Below are experts of layer 4 (counted from 0) of a mixture-of-experts language model. Rows are named router (the router's row for the expert), gate (a neuron's input weights, with its number), up (a neuron's input weights, with its number) and show model dimensions 192-383. Each number is 50 + 15 x the weight over its row's rms, rounded and kept within 0 to 99.
Before each expert's rows: "mostly gets" lists some tokens that are sent to it at least half of the time; "gets" lists some tokens that make up at least twice as much of what it gets as of all text. This comes from a sample of Wikipedia text that the model never trained on. Tokens count by the router's weight.

# expert 0
mostly gets: "″W", " •", " Website", " Coordinates", " Phylum", " MPC"
gets: ":", "\n", "-", " in", " by", " |\n"
router:56 42 50 36 51 44 60 52 39 50 79 51 34 62 50 42 75 54 23 73 38 46 62 44 54 51 69 77 48 53 85 86 70 59 61 44 48 44 35 66 50 39 49 79 80 53 11 84 40 17 44 48 45 56 66 23 33 42 64 64 43 22 51 09 46 26 62 26 31 58 24 54 79 57 36 60 58 54 35 45 52 45 69 52 93 42 36 45 43 93 68 38 29 27 58 38 44 60 14 58 83 36 38 47 62 42 53 51 66 65 40 64 72 69 48 34 39 62 26 54 66 52 64 68 40 44 62 49 52 38 45 50 62 36 32 29 36 41 51 69 73 58 54 40 60 31 39 52 45 59 38 71 49 55 37 53 45 46 46 28 31 52 49 61 51 37 00 56 91 36 71 47 28 17 74 60 56 54 68 52 52 74 41 85 39 35 25 28 50 51 45 54
gate11:48 59 52 59 66 60 50 65 27 51 36 72 50 20 58 42 39 42 58 46 51 43 48 41 56 34 37 36 41 42 48 68 60 35 67 31 55 60 43 66 61 48 57 62 58 40 31 60 77 58 62 63 35 51 36 78 58 22 52 78 51 99 64 40 09 35 54 66 52 21 49 62 10 42 59 40 57 63 47 61 20 64 63 36 44 65 27 65 47 43 41 31 62 47 64 50 52 55 53 26 45 45 55 36 43 46 30 37 59 41 64 27 48 22 32 59 40 59 65 54 37 73 63 30 47 74 50 65 30 27 62 50 27 72 51 36 71 48 56 83 33 17 38 42 24 67 46 47 45 48 52 60 49 63 63 67 62 99 39 58 61 51 42 40 37 54 68 40 54 83 51 76 54 48 58 51 45 27 38 58 51 33 26 56 51 58 66 48 71 67 21 43
up11:24 38 70 54 22 44 53 60 36 58 41 37 83 34 63 51 42 46 37 56 63 37 42 51 39 53 72 54 49 32 44 40 28 70 53 77 22 67 66 52 48 66 40 36 68 65 35 58 56 63 64 63 60 27 20 54 63 82 50 49 52 36 34 13 48 40 38 55 18 42 18 47 45 55 52 67 63 47 53 48 51 62 57 55 30 43 39 51 34 66 51 46 49 52 64 25 26 32 59 57 54 31 56 44 48 63 79 42 56 38 57 40 51 41 67 48 75 40 31 42 63 56 72 41 43 63 64 51 55 39 63 55 48 48 38 34 63 67 49 59 62 67 47 39 41 50 83 59 64 42 53 48 51 47 36 43 50 20 38 57 58 69 64 58 35 35 16 58 66 63 74 55 62 19 38 87 52 38 45 58 61 65 52 64 67 38 23 50 25 36 66 51
gate12:58 30 41 50 70 43 41 74 40 36 54 57 50 60 74 41 65 35 47 75 57 54 46 61 56 47 65 54 60 25 66 63 35 56 48 49 42 64 31 32 73 43 08 54 57 40 33 49 48 74 65 42 70 46 37 40 62 55 59 39 60 44 59 23 62 46 51 61 35 40 55 61 60 40 42 64 69 56 36 73 55 45 87 46 34 53 56 61 58 39 44 35 65 46 60 64 54 29 48 50 39 23 56 28 70 52 46 68 32 31 70 63 37 49 84 74 35 69 48 90 50 56 70 50 63 31 58 82 80 54 39 44 50 52 54 54 58 48 44 65 58 26 54 56 32 66 39 55 58 88 46 59 29 40 40 73 35 41 67 47 40 61 47 50 40 64 43 25 58 29 24 44 38 49 65 51 45 32 35 61 57 55 41 58 34 44 37 43 44 69 34 71
up12:46 65 48 48 48 31 47 61 46 88 41 58 69 47 38 63 51 52 33 64 49 45 34 50 39 52 43 57 58 41 60 36 57 56 77 52 48 47 45 65 66 51 64 43 69 65 55 34 49 46 39 44 65 89 64 21 63 47 58 39 47 29 35 44 70 41 56 63 76 36 42 41 50 62 41 24 61 52 72 38 46 54 43 60 35 83 23 54 54 46 47 59 55 53 81 46 24 47 27 36 64 69 10 37 53 46 65 59 57 51 13 35 40 53 53 47 46 28 42 35 52 25 54 41 46 58 54 62 49 70 59 36 39 32 47 83 47 26 50 25 33 31 37 62 32 54 72 28 54 54 42 64 71 59 56 50 47 52 45 58 77 76 86 39 52 27 41 65 43 61 64 35 77 30 42 61 40 41 54 50 51 30 54 23 53 36 47 58 41 61 56 59
gate13:37 25 40 52 38 22 59 51 43 74 46 63 72 29 80 47 42 28 36 58 39 63 37 45 28 53 16 63 52 53 22 71 36 50 25 44 65 54 45 68 57 49 39 52 62 57 60 57 32 43 48 64 59 25 67 76 66 76 74 23 32 34 62 24 61 53 51 67 40 65 45 52 68 62 56 47 59 55 23 39 38 40 42 51 59 69 57 68 48 55 55 39 47 61 68 55 71 55 40 48 53 58 70 57 48 43 53 48 41 61 62 52 76 53 56 70 57 45 12 46 56 35 53 34 56 68 68 55 53 62 54 55 17 69 42 48 26 57 60 37 74 42 46 51 76 54 50 42 57 21 51 61 38 55 66 72 40 88 56 63 31 37 25 40 37 47 39 40 60 26 18 50 43 62 57 43 77 54 37 32 66 69 56 54 44 52 60 53 52 25 76 43
up13:58 32 40 47 43 70 50 51 43 46 47 28 18 44 42 36 66 41 52 88 53 64 43 51 28 57 60 61 60 37 90 70 53 61 48 39 52 65 67 93 59 40 42 42 38 45 60 45 56 63 45 24 58 63 66 16 47 40 57 31 68 54 55 40 48 75 51 21 44 69 40 66 55 47 20 54 45 63 71 74 48 60 27 46 50 33 57 56 46 54 22 24 56 48 14 60 35 35 36 85 74 57 44 62 66 41 46 46 29 64 35 52 65 49 30 62 68 53 71 38 48 50 59 76 36 74 89 36 56 51 96 64 87 32 35 38 73 23 35 54 55 35 29 42 60 57 51 78 72 57 39 59 52 60 70 45 66 43 59 63 37 61 86 47 55 56 48 64 52 71 72 12 44 57 43 33 63 47 50 47 71 74 52 51 79 50 54 34 50 62 51 48
gate14:43 34 51 36 56 28 06 47 20 48 72 50 67 80 89 61 57 37 50 42 21 48 56 45 52 50 58 53 50 39 54 58 56 39 28 39 30 55 51 55 36 35 58 55 44 36 30 86 43 63 37 40 65 63 69 40 47 49 36 56 43 44 31 41 80 23 67 50 77 47 43 66 82 59 47 59 41 71 55 50 47 63 59 64 57 83 64 47 65 56 78 70 11 42 35 38 42 42 33 43 53 23 47 51 44 69 50 57 57 37 66 51 36 61 44 49 56 54 50 61 37 70 60 51 23 62 71 51 60 44 40 53 38 50 68 46 20 28 47 47 53 37 42 68 66 47 48 27 56 85 14 47 56 38 35 45 29 51 50 26 68 49 47 42 20 11 60 42 40 32 50 54 49 51 55 93 69 55 47 47 50 49 30 34 40 67 60 25 34 43 72 68
up14:48 28 34 94 41 55 42 69 47 39 66 49 63 59 50 40 50 38 65 22 42 67 35 60 38 43 39 52 59 47 46 55 49 52 59 56 64 53 41 57 74 53 43 27 61 41 47 27 47 55 52 41 50 51 35 69 56 42 38 54 51 48 47 47 53 51 54 61 38 48 68 32 15 49 68 26 57 26 52 42 23 55 47 41 50 78 64 67 56 36 66 59 70 48 59 76 81 16 42 60 33 27 91 81 45 37 36 40 51 76 43 68 40 45 40 35 38 48 47 57 61 49 39 63 80 39 55 57 39 54 53 57 43 78 62 50 80 40 32 41 42 33 51 44 48 22 55 20 28 56 52 58 48 51 64 32 52 77 23 56 43 55 64 51 43 54 56 34 74 72 65 63 80 71 55 48 24 46 63 63 60 63 31 40 68 76 49 57 36 42 69 52
gate15:25 55 33 47 40 17 47 47 62 29 32 30 45 60 43 62 31 42 70 54 64 53 51 46 45 40 50 54 72 58 66 50 63 56 72 33 41 63 65 51 58 45 60 61 43 45 54 39 52 44 44 61 61 35 38 25 42 44 52 28 44 24 33 53 09 26 51 65 47 51 40 60 77 69 49 30 62 47 44 53 44 49 24 53 61 49 25 49 43 34 24 56 31 50 45 46 18 71 53 67 55 31 64 68 96 29 39 50 54 48 40 68 63 48 53 18 47 40 57 43 55 63 59 49 30 49 25 42 78 67 38 55 45 33 66 60 39 41 42 09 57 03 35 25 47 54 54 38 54 52 86 62 97 52 52 43 39 28 39 52 56 39 35 35 50 47 58 47 43 78 63 59 56 54 32 39 62 28 45 38 39 40 47 39 70 63 41 25 29 50 53 49
up15:42 44 40 30 51 27 29 52 38 43 31 48 48 51 82 31 68 57 43 19 72 44 54 53 63 62 44 56 50 39 72 48 64 63 32 56 57 46 47 53 62 56 63 66 47 41 43 57 63 58 58 67 60 56 53 45 72 79 53 46 81 61 85 38 71 67 50 44 52 20 63 48 76 67 73 65 57 45 85 43 50 46 31 40 63 46 32 50 70 40 63 48 34 45 58 69 38 43 60 57 36 45 39 35 53 65 57 48 64 51 47 66 51 22 69 52 51 55 43 76 50 64 64 58 24 39 54 67 43 36 48 59 51 47 45 52 53 59 47 41 45 32 39 29 40 50 34 36 61 51 51 39 52 61 34 77 40 20 49 42 60 25 46 68 47 57 70 66 39 32 45 42 69 68 33 58 48 33 44 66 35 57 40 52 20 77 69 54 57 55 00 32

# expert 4
mostly gets: " =\n\n", " ==\n\n", " ===\n\n", "===\n\n", "==\n", "born"
gets: ",", " ", ".", ".\n\n", " =\n\n", "\n\n"
router:84 44 60 73 50 79 47 59 43 77 42 67 28 43 38 30 34 31 60 54 46 42 50 55 43 20 44 38 33 58 55 64 61 76 60 60 52 62 81 62 73 36 44 43 80 61 46 46 51 47 32 46 50 38 57 35 37 58 45 46 54 45 57 57 55 56 53 78 70 38 67 49 78 21 46 37 62 45 42 64 37 67 53 44 55 76 32 37 67 20 52 19 44 33 60 22 35 26 44 29 86 46 53 37 45 69 67 24 55 39 51 41 42 64 48 62 01 47 30 52 64 55 37 48 52 43 61 54 45 57 39 39 63 56 33 42 48 45 45 47 72 56 44 77 67 57 80 69 44 72 43 41 50 47 30 54 40 39 66 37 63 53 25 41 85 22 65 66 45 41 55 71 41 43 29 41 26 32 77 60 39 38 44 48 54 43 50 61 70 59 47 65
gate11:41 75 55 61 65 36 66 46 91 63 73 44 80 37 58 48 41 31 60 36 66 80 43 49 56 81 21 56 50 57 00 48 39 38 35 59 69 47 47 56 37 63 63 44 47 35 70 49 46 65 56 41 15 07 49 72 60 53 58 49 32 35 62 55 83 44 40 81 23 59 50 52 42 45 51 33 25 35 32 41 56 59 54 23 72 53 48 37 56 61 40 68 68 76 46 72 68 72 36 40 28 62 51 60 49 51 60 52 45 51 58 32 58 40 77 66 31 41 51 29 53 39 44 47 63 52 58 49 18 44 49 63 61 55 61 49 72 56 70 58 46 46 62 44 55 50 54 66 54 59 28 30 46 47 63 55 45 60 56 58 31 36 36 09 56 72 58 31 71 59 56 40 40 41 59 33 29 50 39 43 45 28 26 46 19 52 54 54 45 47 77 61
up11:56 26 64 53 34 76 53 62 48 55 85 45 47 39 30 54 67 40 46 25 45 82 61 58 34 56 38 55 44 48 71 57 52 39 68 40 50 36 56 88 64 54 52 54 69 41 42 56 51 60 51 39 52 50 59 54 37 51 47 68 36 43 81 50 64 39 55 61 21 57 43 64 49 57 35 50 51 17 46 33 34 53 83 33 78 53 49 27 51 37 51 47 38 57 44 59 59 51 18 39 39 25 63 60 62 42 63 62 52 34 63 58 75 46 47 31 52 87 58 76 23 41 33 78 57 50 54 46 40 45 35 62 34 38 47 21 55 26 30 74 48 23 59 48 63 63 72 64 46 30 45 48 25 46 44 38 70 74 45 13 43 75 27 55 54 09 45 69 64 41 76 36 36 45 52 38 52 23 59 48 56 75 00 72 40 45 19 58 48 56 53 29
gate12:42 38 48 43 62 54 59 44 45 50 44 52 47 64 61 17 49 12 57 45 56 56 51 50 82 46 18 33 59 44 61 46 40 73 23 33 67 37 62 76 56 36 59 64 47 21 40 69 76 82 52 54 39 31 40 80 40 42 09 51 40 81 71 62 68 67 38 68 18 33 46 30 42 32 65 37 45 32 54 50 50 50 49 36 99 24 44 62 37 43 60 44 43 58 23 33 51 70 52 38 55 51 21 57 48 55 69 45 47 56 51 52 66 51 47 15 32 42 46 47 49 63 41 36 28 77 43 54 65 47 61 54 46 46 43 35 54 40 63 28 58 60 49 63 44 28 41 58 55 56 20 28 58 46 34 50 53 89 56 29 42 43 59 51 72 30 60 38 48 49 46 48 40 54 32 39 59 52 40 42 66 33 23 64 44 44 69 35 45 78 56 60
up12:49 54 48 56 34 47 52 73 58 61 68 49 44 57 22 44 38 54 36 47 38 51 05 70 31 59 65 59 33 56 44 33 76 46 73 44 39 57 41 53 41 46 30 40 36 84 90 53 77 56 55 41 68 42 66 18 82 42 57 61 33 50 20 60 43 38 75 48 85 70 38 58 56 45 58 58 41 54 76 70 57 59 65 61 28 73 65 31 36 52 62 62 43 42 61 71 18 31 49 39 54 53 60 61 56 44 63 58 55 57 31 34 43 35 56 75 42 66 45 52 47 61 40 56 54 44 46 44 46 34 72 24 57 35 49 53 18 41 16 33 52 48 39 37 65 58 78 43 44 40 65 51 68 33 47 50 29 57 22 75 70 70 75 43 50 49 43 44 45 30 57 52 43 63 33 73 67 25 74 27 31 63 74 41 62 69 49 34 12 48 29 62
gate13:44 48 60 44 75 54 28 38 35 39 64 58 38 49 37 46 71 39 18 53 59 28 49 49 53 40 59 56 95 55 40 53 57 09 51 82 68 76 44 25 39 34 42 51 45 42 90 62 63 64 50 53 33 43 49 41 22 51 45 66 54 58 32 56 40 18 45 67 34 35 38 35 23 58 73 43 78 63 61 45 58 39 70 13 44 41 54 55 68 41 60 57 32 60 40 42 51 35 80 60 65 42 30 61 33 74 57 56 46 70 62 55 54 60 61 57 31 46 46 56 36 61 50 48 62 49 48 51 36 20 60 44 41 40 71 51 45 48 47 58 55 64 40 67 37 30 31 64 65 39 44 35 70 40 62 46 58 38 49 17 45 36 61 38 42 48 25 47 35 67 33 55 41 62 28 99 40 60 10 59 64 57 71 69 39 63 26 52 70 42 47 46
up13:65 74 64 68 23 26 55 57 37 64 47 36 45 57 45 25 50 48 56 48 47 73 44 33 71 17 31 42 49 51 62 50 54 41 34 47 30 54 65 32 44 37 72 55 48 73 51 93 48 28 51 54 47 28 62 53 26 44 43 67 56 31 55 42 42 73 60 84 36 40 29 35 91 35 31 62 48 35 39 90 28 33 59 49 45 36 25 61 28 51 36 22 40 47 26 68 43 36 36 41 61 55 46 42 24 46 50 57 33 52 78 62 48 52 39 68 43 52 46 23 54 50 73 55 36 99 52 62 60 40 55 54 47 35 64 68 58 43 68 79 44 45 68 49 70 58 23 61 63 60 30 50 49 61 46 44 46 46 67 28 51 29 49 41 68 43 54 65 45 26 58 61 46 65 78 58 65 38 47 79 72 48 42 64 57 39 51 41 40 63 29 37
gate14:60 33 18 61 82 56 22 39 22 52 48 32 52 41 37 22 43 27 72 62 59 61 22 47 38 46 20 58 67 52 48 50 55 47 58 54 50 44 30 71 30 48 52 49 52 65 40 38 46 42 46 34 84 55 55 24 52 70 36 51 49 43 51 27 44 69 24 37 54 65 46 72 49 69 48 41 64 51 79 83 48 59 41 50 71 42 53 76 30 37 49 43 37 56 61 31 90 53 44 30 61 47 53 37 38 56 36 55 36 61 38 30 55 42 66 59 47 81 73 41 77 61 36 42 64 68 46 55 25 57 78 61 52 28 32 46 23 48 43 41 70 28 25 56 30 58 44 50 60 76 34 74 75 40 50 83 47 77 36 44 35 57 59 43 25 52 57 43 49 37 61 56 65 32 74 54 69 43 66 46 44 45 48 44 51 44 63 34 54 42 62 40
up14:61 67 61 39 37 56 66 69 39 43 38 57 69 40 71 50 55 64 34 61 42 30 45 54 50 60 71 37 28 48 50 46 44 55 38 35 66 42 59 41 41 47 29 54 42 10 75 79 56 21 59 79 50 16 66 92 45 40 33 61 40 80 16 50 72 56 40 45 36 50 54 51 44 27 49 70 69 67 69 27 60 49 52 63 20 44 61 47 62 68 75 70 42 68 35 86 47 36 61 74 32 45 26 41 55 46 46 23 63 48 58 57 60 54 24 54 39 49 43 43 38 51 29 47 49 49 65 52 33 69 26 58 49 71 87 27 66 66 43 47 52 62 60 70 74 62 53 56 43 48 61 15 26 59 36 59 07 55 42 45 47 39 66 66 36 38 51 35 45 48 38 36 51 64 39 58 47 84 33 45 70 49 29 60 62 38 77 66 44 41 39 53
gate15:45 52 29 45 54 38 39 48 24 73 52 86 75 50 57 59 38 30 30 56 60 76 36 66 42 67 62 42 53 33 67 41 45 61 41 35 31 53 54 44 45 45 50 54 30 27 29 54 65 58 55 69 43 69 57 48 72 58 53 50 58 43 62 47 60 65 70 62 40 54 46 36 31 51 46 63 41 37 64 49 70 42 38 44 40 63 33 36 49 03 53 43 26 34 31 66 70 70 54 42 51 33 32 44 39 47 39 52 51 58 38 68 57 62 34 59 74 53 36 26 52 34 65 42 37 59 46 56 52 44 61 63 53 75 58 59 36 16 72 13 57 75 45 30 54 54 66 50 43 35 43 63 58 62 42 43 57 48 66 73 50 71 33 30 50 44 46 29 35 59 40 58 34 61 50 54 79 33 34 50 67 30 64 40 66 77 43 42 52 39 66 34
up15:57 45 53 54 37 62 48 48 60 59 22 47 64 51 39 25 46 61 59 26 89 67 57 48 50 54 29 47 51 50 30 85 71 60 52 20 70 34 42 58 69 65 72 56 18 49 53 65 31 63 51 56 44 42 44 41 30 36 46 48 32 44 37 65 58 42 49 50 28 41 57 56 51 49 88 75 68 29 41 45 60 50 44 38 56 61 17 71 54 64 68 38 99 51 47 34 71 51 51 49 21 25 43 51 45 44 38 55 53 54 86 51 47 34 72 63 50 28 69 37 41 87 34 36 19 34 61 31 59 64 39 86 31 58 64 56 57 83 52 42 50 75 54 41 71 42 24 54 41 58 39 23 81 43 44 73 48 62 50 86 44 51 40 20 63 50 45 44 47 50 38 73 53 23 52 54 37 72 58 52 59 21 51 59 38 31 47 59 49 60 55 81

# expert 2
mostly gets: " and", " or", " but", " &", " while", " than"
gets: " and", " to", " with", " in", " for", " or"
router:52 39 46 39 63 45 31 55 74 17 57 49 53 32 56 53 61 67 64 60 47 29 38 49 50 54 38 54 97 60 27 29 74 57 48 62 52 54 36 59 38 52 51 27 52 51 79 35 61 51 54 69 23 70 58 63 53 46 50 41 44 65 38 57 46 27 43 73 59 34 85 48 29 42 50 45 40 65 50 45 29 40 51 49 33 61 59 38 50 29 54 72 58 44 65 58 69 70 33 62 56 47 42 52 46 53 49 30 19 54 60 57 34 55 46 47 58 39 76 42 47 36 79 38 54 41 35 54 18 70 64 44 73 46 65 81 59 39 29 33 53 21 41 67 41 63 64 51 69 63 57 46 46 49 52 12 18 49 42 72 38 44 31 41 35 62 46 56 39 51 37 42 37 53 48 42 45 48 32 62 50 33 50 53 71 59 79 29 69 28 53 45
gate28:36 42 70 33 71 62 66 34 43 57 41 26 37 63 71 46 49 54 41 23 64 51 51 48 39 55 30 66 42 71 58 54 58 47 73 48 25 47 51 45 91 41 46 58 38 19 23 56 69 37 69 56 64 49 77 65 48 29 15 69 39 59 73 52 38 60 50 73 54 57 46 31 34 42 69 49 59 61 71 53 63 46 75 24 64 65 57 28 31 33 66 39 54 22 72 60 49 48 42 17 48 35 43 54 30 37 46 53 47 24 56 40 40 47 46 47 55 45 74 27 42 34 65 49 47 66 40 26 62 56 52 79 42 53 58 37 44 39 52 37 48 45 60 50 66 58 44 27 67 23 60 41 38 78 73 56 64 66 08 29 60 47 35 54 59 41 51 66 59 72 61 50 79 55 51 34 61 37 47 52 58 31 61 53 62 67 72 60 48 45 27 50
up28:35 44 49 44 76 69 38 60 57 43 31 48 59 43 43 46 78 60 36 53 23 33 53 47 46 53 36 55 67 59 65 50 32 59 53 33 52 58 32 79 70 58 31 23 81 49 45 35 58 44 61 66 27 75 82 42 39 57 37 74 39 57 33 34 64 24 25 67 65 27 74 35 61 65 48 45 48 60 76 44 46 26 53 52 52 64 85 54 77 22 74 64 38 48 66 57 49 57 50 56 43 61 47 62 74 24 50 48 37 48 45 46 19 73 59 21 57 56 68 60 54 58 52 45 33 31 71 69 37 78 48 57 64 36 44 57 38 37 28 19 73 47 34 37 73 36 78 37 56 33 41 71 53 55 71 27 50 50 39 53 76 73 44 91 59 53 37 43 68 76 61 35 60 64 66 38 61 56 34 56 61 28 36 63 54 44 38 44 45 48 29 31
gate29:38 72 79 39 42 48 45 36 19 43 69 48 71 94 37 44 59 53 22 68 32 53 36 71 59 69 44 68 74 51 58 43 50 39 43 46 38 41 45 73 42 62 31 49 27 37 82 47 61 32 39 33 40 63 53 74 33 66 42 26 49 26 38 48 63 50 37 57 57 43 47 53 62 67 50 73 60 80 23 53 61 17 51 39 59 46 56 61 53 54 30 69 49 77 40 51 55 48 46 85 35 44 34 42 39 46 13 18 34 55 46 63 49 46 41 38 39 43 70 35 39 39 57 36 56 60 54 42 77 35 28 56 44 57 80 59 39 44 36 74 26 54 30 50 43 77 49 51 66 54 39 75 50 67 54 42 53 37 33 59 42 53 58 44 35 52 27 38 30 76 53 30 50 70 47 47 54 50 30 41 62 46 47 49 32 48 45 43 90 53 82 57
up29:64 54 60 58 56 41 79 55 71 39 33 67 58 41 42 62 37 66 35 61 54 36 70 46 75 50 63 69 37 62 61 34 58 45 52 53 58 23 48 53 32 50 23 63 81 31 62 15 50 29 69 48 58 55 75 36 56 48 50 57 42 44 47 53 57 32 55 33 54 39 61 54 74 46 59 76 35 44 48 67 62 41 41 64 36 13 31 35 77 71 59 86 47 31 64 31 44 61 57 30 43 58 51 21 70 52 74 66 43 47 51 65 51 77 40 68 78 57 27 31 53 41 58 68 55 73 37 61 23 55 43 54 27 53 55 40 34 69 49 68 44 36 29 36 44 39 53 53 31 56 82 49 32 49 45 77 26 22 60 66 31 69 69 66 62 66 37 14 64 40 48 54 88 66 72 63 47 53 55 45 33 64 71 48 34 41 55 48 48 50 57 31
gate30:52 41 43 49 66 52 55 34 49 43 72 50 40 50 29 44 40 41 32 46 27 98 39 44 64 57 48 50 60 46 51 57 51 19 59 49 65 71 35 67 53 54 53 77 44 46 58 57 38 45 46 26 34 51 69 75 51 57 51 65 52 21 51 00 65 29 51 39 25 51 39 28 29 47 45 50 46 47 37 49 49 50 65 30 72 58 57 89 46 57 65 25 51 69 47 39 52 63 36 37 51 49 57 64 25 42 52 52 52 35 23 49 45 50 52 73 15 64 45 44 60 52 57 59 64 63 87 61 63 23 86 39 56 42 44 73 55 56 53 59 67 46 66 53 40 29 51 44 43 77 27 54 29 42 63 40 46 64 41 41 52 47 67 38 31 50 32 44 51 51 76 59 24 53 68 50 54 59 35 46 81 35 43 53 39 38 36 52 63 53 50 64
up30:28 57 44 57 59 66 27 65 58 47 54 72 29 64 55 37 60 47 63 61 46 48 81 37 80 73 66 54 67 67 28 42 34 64 38 48 32 63 33 52 43 68 62 42 38 61 74 41 66 51 70 34 54 60 31 53 33 64 49 43 38 52 45 31 28 46 53 75 44 49 71 43 51 48 51 34 34 53 72 68 45 46 75 43 54 48 42 59 70 64 62 29 79 34 43 07 48 46 37 37 30 45 47 61 36 32 41 41 43 51 76 35 48 53 67 56 49 56 34 36 43 73 79 43 52 73 44 49 63 50 64 53 47 58 52 49 53 48 71 31 47 48 44 27 51 84 64 58 51 23 54 47 63 46 55 30 40 69 76 65 07 57 67 35 31 68 42 30 36 59 48 52 34 51 85 63 40 40 19 58 78 47 63 37 30 55 56 67 44 40 43 42
gate31:44 60 27 58 44 51 60 60 61 45 59 40 72 34 26 55 72 25 43 38 60 76 29 49 56 52 52 72 79 45 31 58 50 58 46 22 49 45 58 54 69 45 65 51 25 57 28 32 43 42 40 31 69 48 46 34 25 57 58 40 52 36 38 41 70 45 47 51 42 51 35 55 45 65 54 31 51 56 57 54 38 61 42 48 44 60 55 57 45 60 63 57 63 56 47 35 72 53 43 54 61 24 26 67 32 44 48 41 65 65 43 62 34 31 57 40 39 45 53 31 43 60 75 64 54 66 46 45 60 35 53 66 54 63 52 63 09 59 72 57 55 46 39 52 05 70 59 35 40 34 43 65 87 36 55 59 59 75 25 69 44 47 59 28 64 75 09 49 88 62 63 43 66 40 58 43 43 54 57 29 70 16 05 46 52 70 22 45 29 73 41 52
up31:72 52 44 45 45 32 58 61 43 15 66 73 29 47 40 38 67 54 47 67 60 54 48 43 78 66 61 47 83 31 47 57 47 31 55 45 39 49 45 72 41 51 70 63 57 46 43 45 36 23 44 43 54 72 48 59 56 65 48 60 78 45 51 45 37 57 38 56 55 44 73 27 45 56 41 45 62 52 45 27 46 50 51 38 71 29 84 47 47 47 45 76 60 51 47 52 80 43 35 63 18 66 40 20 72 00 54 14 43 62 41 53 55 77 44 21 35 60 51 57 69 21 42 58 29 51 52 41 64 42 57 54 52 74 48 27 68 45 72 43 52 66 25 37 39 48 55 57 44 41 91 53 45 25 35 44 43 35 36 64 20 43 42 54 46 43 52 42 57 60 36 29 60 58 56 39 53 35 24 42 55 48 51 58 53 43 27 50 54 58 66 25
gate32:03 34 39 47 33 29 37 70 40 52 52 44 67 72 55 44 58 20 37 56 41 35 44 44 44 69 46 43 57 42 39 57 35 68 39 51 36 73 16 38 65 56 61 39 48 28 63 67 45 70 44 54 50 41 72 50 40 41 35 18 54 42 50 46 56 37 43 74 32 51 56 20 36 82 50 34 56 72 79 35 56 37 43 54 38 81 43 57 43 48 52 54 64 55 47 56 57 55 61 39 31 31 56 47 43 46 40 74 71 28 57 31 55 45 51 41 78 33 60 60 65 45 37 49 47 43 47 48 36 48 67 55 43 43 76 37 63 51 33 39 68 62 42 22 31 45 84 73 53 26 42 85 56 54 56 25 38 68 41 63 72 46 40 43 44 54 36 58 45 39 91 47 66 62 55 64 59 43 53 49 43 71 42 41 56 54 76 41 38 52 58 49
up32:42 19 48 80 34 52 68 48 62 63 74 74 29 52 57 34 43 45 44 41 55 48 41 47 63 44 35 19 56 52 45 35 61 43 63 57 49 49 60 38 61 44 61 55 48 52 31 60 68 51 46 56 43 36 43 53 62 43 23 71 60 48 49 47 31 28 63 53 54 45 33 39 44 57 51 63 54 32 37 89 43 50 65 22 39 36 64 51 57 60 44 34 55 68 36 60 53 74 63 43 62 32 59 60 52 75 48 67 70 57 95 17 70 51 45 26 47 35 62 24 61 43 40 27 62 73 65 61 55 47 45 57 39 66 47 37 49 53 35 46 66 57 81 39 42 71 32 33 22 52 67 64 38 44 45 78 39 46 92 53 52 51 61 53 44 50 57 27 44 62 14 66 48 58 37 51 32 54 72 59 33 42 62 49 60 37 23 57 21 41 66 56